Weights of a small mixture-of-experts language model, trained from scratch on English Wikipedia: 144 GELU neurons an expert, 284M tokens.
Below are experts of layer 8 (counted from 0) of a mixture-of-experts language model. Rows are named router (the router's row for the expert), up (a neuron's input weights, with its number) and show model dimensions 0-79. Each number is 500 + 40 x the weight over its row's rms, rounded and kept within 0 to 999. Numbers have three digits each.
After each expert's rows: "gets" lists some tokens that make up at least twice as much of what it gets as of all text. This comes from a sample of Wikipedia text that the model never trained on. Tokens count by the router's weight.

# expert 5
router:503462527477497479487478541484473477459477506463520399545552496520484460487540499487550453472501465505448430485488501499485550497493493519540551477494492481512482461461448508532502532522552444475454513504512512515510525481537486469523499476
up0:390512544550501511495518449513529535589569505560443508534492513538461579453465544516517477506563502519526438433466501525423508533477513535537528480482530487539448413505497497531515461502477544472540452508448500447464452513440502545468528474
gets: " |", " of", " with", "ing", "ers", ";"

# expert 14
router:493502505477541519462438475427491528482494438446450499520503500518468493521605462481480501525537447418565564511548538529471531542536500504422510445439479394484487476528528473515560594511463487467511475479498515463524521481491517529561517571
up0:534490481456487457449546468530502467530469514522527545504486486604457478533610469526515474459532538526506513553481559499466425440560495469522543479462478429523536550582488473567471507507503626462516470580526536552505535542512499483540548506
gets: "\n", " ", "1", "|", " (", " and"

# expert 15
router:499526478445448470486435523499542570475521544548510559473499472496492445528425537573472566532536466477473539474439499514529532497465552486537603483525532534518459463485525509567583578490499483520423520515597462512431584551469503482432487444
up0:543462459581540512386460512486543562563509506437457497512485531515559544497541447495552513532496458549509442532472524548599536483489506462417512477467467527508486512502478464516445478482523594555463463520514512515552481528433502540505490536
gets: " ", "1", "0", " W", "4", " L"

# expert 9
router:500543459482517499491503456467502584477482538467498547402566422485524553511569543537454499491536505492503540448472554449506462478521495441419490415531526550512555531524545511497531562538499549453565480508570488471441522549499488523546514493
up0:480447574528467527449550436461514469496453537526455525550469523487424522508498471415558531422527496495566491481497469466439494380495482470580424503473538557552513582532501404535498537484559503522406508552507485503538513498544490512481502459
gets: ",", " |", "-", "|", " in", " In"

# expert 3
router:484427539491544491493484513505467459518554460487502424513436522520554491511547428550504503512460413475517461504478532519527465480512507528426513534391469486438523580513449469509509526518566466584466486509453507519536491468533505517465565509
up0:471449526566539463450522518439509518517371518549508465524505527460475493486603483469419485489447483452575521490441506570507518446534448498497591475421455491520461458567464471517496510544530528464576505531476506547619508458531508474458411544
gets: ".", ")", "==", "\"", ").", " He"

# expert 4
router:488485497476486537479488534509506550467516577534482444492618485513488453495543554547510478524496495462420470501514551537489481489490508481527608443526503497515481474498461533546527547499532472496476479513476454522565493463419522512417506479
up0:472495506568531472495532530491563525466502562495461507504464502468475550496509439501503527525544537518564450493546515491475566444414453485520462546495559485447477522539455552470480508481513478505515527538553477582496444556509515535461568485
gets: " the", " a", "2", " his", " The", "er"

# expert 7
router:486488502500532540539506468440495528503501455471507506552515373492543543464439509544583511447472487488550550496500430548502499501486490440438461447566551516457551563503562518436469509455475497477531530512632494444473532520519501511567487482
up0:424448585483441497480506507539479501590486471495459524468480510468520479474440552522526576461518490425468488499508513472453517462499470490537463520526537464525512517572523581519448520485556417584490547569528516515507486513503474504454518540
gets: "2", " of", " to", " for", ",", " with"

# expert 8
router:491531582519515473526480445529482396493507519445521476505457528538477416553519410512549517475499521501486506505490508582547485520507471523467472463545516573447519512528494460448437504498533543541498505510532494460527544525580473419540496477
up0:427435501552531492500460497556542459540485492461477501463458474561568461562487499434496516455501484499516515513430485491484542440505533532424489566503497578488455479545517444486447473562475519515497535503539451522520490532432500486514462487
gets: "'", "-", " was", " (", "ed", " that"

# expert 6
router:522547485493467514474523561491508501506531494513511461427508612525420430554529496469418460550556501511414472512489514457472477528490517556529521514450501466533508430506456485535528535570516469481495481501472539580497486508540489468463508525
up0:472550578459479507500437499461536539497426533521477458535554512453560461532528542505466565449498543511500460490503514503503479454507531515468525533512558514494460491514497528483485549524532399491439557516455452542509454509572489553494461496
gets: " the", " a", " The", "The", "==", " his"

# expert 2
router:484498483528481470499548533433523423539509446534524572482608410558424496478331565495498482476502518472539535445478502542475524503487498499556490512511497497511495461520546518482478458470520489493517479539514495595519508508496541488521463503
up0:470488483514473473453493498454504446469438527548515479535505536447472494499446512499536504470507509549506529513505443482452530519549466449538511482490532434552482456503406439427520473580487521557478582504454532555566420540516509560466536498
gets: "9", "5", "3", "6", "4", "8"

# expert 13
router:446502450433438531535468516549526555513502525526505548484511442495501519490485535584495503535494513493428479453467480518501587477481499480546555439576563577487495464428554499484575549422488489492495511526595554489460584550549458467443493502
up0:532517494455521431525487512566624458482452493518552575515458473465487513487521489517484507475521528492503517514427476483493551471541572518519475407538537510465506467535543465462474538428519480512533548489481547494454540491515473504429513490
gets: "\n", "1", " W", "–", " L", " G"

# expert 1
router:569595560561454556493576542488433437448482480547512496489572466490495598524573494545516519542539564559504543508488448512516534466506427422522506545570500449552501411451557506535443497473458510432515526518589522472466542543489484515536483496
up0:462484563548523494501498445466518481551551529497444494506493477551473457497488465493571493402474530507440475514426557510458555501546626435535435482499505465487513440515564468472483515478476492503519496515515449511517532571480515545477499486
gets: "0", " \"", "9", ")", ":", " on"